Experts of a small language model.
Size: width 160, vocabulary 11745.
Experts: 24 experts in each of 6 layers, 224 SwiGLU neurons an expert, 1 pick a token.
Training: a variant of SOAP for the experts, 256M tokens, 7813 steps.
Below are experts of layer 5 (counted from 0) of a mixture-of-experts language model. Rows are named router (the router's row for the expert) and show model dimensions 0-159. Each number is 128 + 24 x the weight over its row's rms, rounded and kept within 0 to 255. Numbers have three digits each.
After each expert's rows: "raises" lists some tokens whose logits its average output raises strongly, later layers aside. This comes from a sample of Wikipedia text that the model never trained on.

# expert 20
router:134132099103146139109136151115107132145099096152124117158136134173122142144116115165138143133154145120093159152173102141128137126133130146162170118131101144124158136106121177087136154152129140142167127094115094182141108157134118160127129136120092105110143138127160146101132163138143169071111131118146141167109101112195128162109096092111084105168164090169140129121096111080124162181122147143114112154103127129131106108159135129184107152112125110150101102155126103137115119136134129
raises: "0", "2", "1", "9", "8", "5"

# expert 15
router:126131136088135119107126163139085117138108109156106115132122140146135116144110130154166153126147153121098159177172101142128106112152124150149155134138081147132137144095119164117127164149141121149168136083105096156126073147122121155128142108095119102071144153130159140124130140112139175084080151117120108182119119092143124190114092094120095123128148085150130096147077114108128160171106134134127135158102112099120105106157145103137118164125133107145127116149154087134121121161133120
raises: "ed", "et", "2"

# expert 3
router:109135115096166128095155146143109125149118132166116099159141155140130115150105097145154157154122145095108161183158081151102111135155090142171136140119103132112095129097120145103169144159164127124173133098111119177145099155138124140142129134096108103097128143140154138093138135110149185092109135105105095132107117107140147130117115099104089140162150068121136121131126105102139177168098118125099105166132105115137094107136127133152108153121118124132112054140132140154126097123122103
raises: ",", " and", " in", " the", ".", " to"

# expert 7
router:110138142087155114104122134142099120114123124178098118146107145156145113142116116163137145153143160112119171148145097139134120096136078119162132115133114176142138154124100154115149150187132132165142116118113130144122103164122136135144128135087110097111122134112175161113161168111132148069082168107101108151101107099154126141124122119092086105165149092143173129116093104105103155171099153144117098175118138091110123110138145128144109150102115119139113082155138119168111108154152119
raises: " and", ",", " ", " the", "-"

# expert 14
router:108124111082140130108137158129094124150112093146121136141123153146123131158117105172163139148131149115079156149162102142147122118143105160148162128123084163119140128102118166126153154159138122156169145084088092170131102141121131150123155134107099068088124144114145141100136141116138165111088135123136109170108131099164147166117097104105105110157165098134148130111103119114133171175099135132105107142109114128132098090166148101132113174120117116137142099139135113151139084158134079
raises: "4", "5", "3", "7", "6", "8"

# expert 8
router:090081118122160132118124142136126112130103114189094111123138126170138132122136080162125122150161152117120128146146102135158111126153109148151156152133113158138146164084132172097163162138157159146152149106105107187119109124118135134125153143081119095108154148151173163114121156112139135095073160125135119148139118103171134169093119073117075107138123120141140128156128126111145165149121155178100110135135122116128120100151154143142129155093151119128138103174155126121113133164126101
raises: ".", "-", "ly", "ed", "ate", "id"

# expert 5
router:130128095096124150116130149152092130168118128176101098133169172171131107133137129161148171146128175134071165165156120137143119145125135136158154146110107134168148141113123169104128131164128121175144127111117076127138069144109134127097156110123106104119128112124164153127148131120119141092091138126114109149112123101165136175093115078102086111128138125124123144122109125096139148148093162148082125169132109113135107099169153118125089127097090128135091111143128109128112097155146125
raises: "ent", "-", "ang", " of", "ed", "ig"

# expert 23
router:133129115102138137118135172136099111142088129149098115120123154158126123147112097163161148149148176111107162153170100131137123134140115147142151143116105150131123151104116152096132134140150121120161150088079093149158124150132127138121128130101121089102117130136159190137147146120128140087097152111116115187087094113153138156094108111075104104146170094129158113132101126110116138167078125119123132159095085091110098116145149121181123173120119144134115107152168113135129127170149110
raises: " |", "1", "2", "4", "5", "3"

# expert 10
router:088146119102135117094167168115089123158104100132093132144140149169174125140135121160151158147159142125088140139149071161136111125115104149140135127135123141136137113095090156085158135154165104168135113122121112172140122188095166124137142125115082080115115128137137163131133154113178136103099181133127105155120141136148127122127112084078091069157134103111171132124114132121130135137119147157085107140116104107145085134148143111121094141096121125139128113133127127127162107144129121
raises: " and", " in", ".", "-", ","

# expert 1
router:127108103093145123104140152117115108146120114161124103141134151174152114163104115161161133150146176120080137136170104126106131109155095153162131127117099164152131143115136183101146155127167108143174143118064092153128114141116110138104163113089112112097127153135165187118126138133131145096113144115137095156093101122148147168099109127086091103161164120150142125129126129109139136159113137139125102139086123083123087115159160125164096142111141141125116085158143129159129111135123115
raises: "1", "2", "R", "B", "M", "as"

# expert 0
router:123103086125163117078143131137075105175107112145093144144120168154164133128144087156144140161132155107100132134167125128141125114183083102134170124139091165151163135109112140089146163158140113155142150127099099153146094164088120149097170124104122114122097157159145153098134137116145137094111144130116106156131121098163147142112129099109108101142133092141131140101121090083116160181097150127106121144113117114130090114171142129126110135126113143139130100151161103139134102148116102
raises: "-", " and", ".", " ", ",", "p"

# expert 6
router:113118128107126123110133161109125108116113117168103136138126127168126116148074094156164133128136158107071134161158076150132110140146092114143149127144108159110159142092098183109148152144126145140156127097087081155154109160105127146113155142095103100107118157110162186090140150133120155088119153136117097164123095104142122138109133110090097082145153101126133121117110118112131189161095121119088119153130126110119083115159135122148090146118128120163125102132131121152135096135133118
raises: "\n", " In", " However", " It", " He", " On"

# expert 19
router:091152101128133097077140132120081105162122119179088132154131165144159132141090123134162149131150146112074139146143115148124118116146078117147169128091115136116117147117118153081149136153148114169165131119121115148162116131116145131114158142100120096101131141122178135109144153118153141115109185131130120163100120101167145176101141106094107108135138114114138132119107101112114165179108138118118135179108119091153112088178144143140122141087115114133114104141173123157134098137110117
raises: "-", " of", " and", ".", " in", ","

# expert 18
router:105135131101129137129119165130112110142095100165081142147134109126117124141107122148138165157140138132077139150183078149141138138161101128158155107127117142128136140104109174106161138136158105140175132105105065166118121145104128160119170165114133124126144156129132165131154156125133158106116176105129118137124115067161130138102111083098121106126156111147159115132096117096108149160114149135113144191138136112138095100153142128151090174096119124155107100157164120136162122142134115
raises: " of", " and", "ed"

# expert 21
router:134133126097150120118129128151101136144105131156139109096143168161147138121110099160139143157140146129074125156140104128117074138140136152177137122113135144116126135115127166114135155147152114110157131093110087158138121169096150138102153123097122105103124134143144174126161150108154156103083165086123113155083126083159164174092134098111110111138174085154152130096119114088124156151117142108076101142110099128113118127156154117152089122136121122109111074180134138128124120128135094
raises: "as", "it", "um", "os", "an", "er"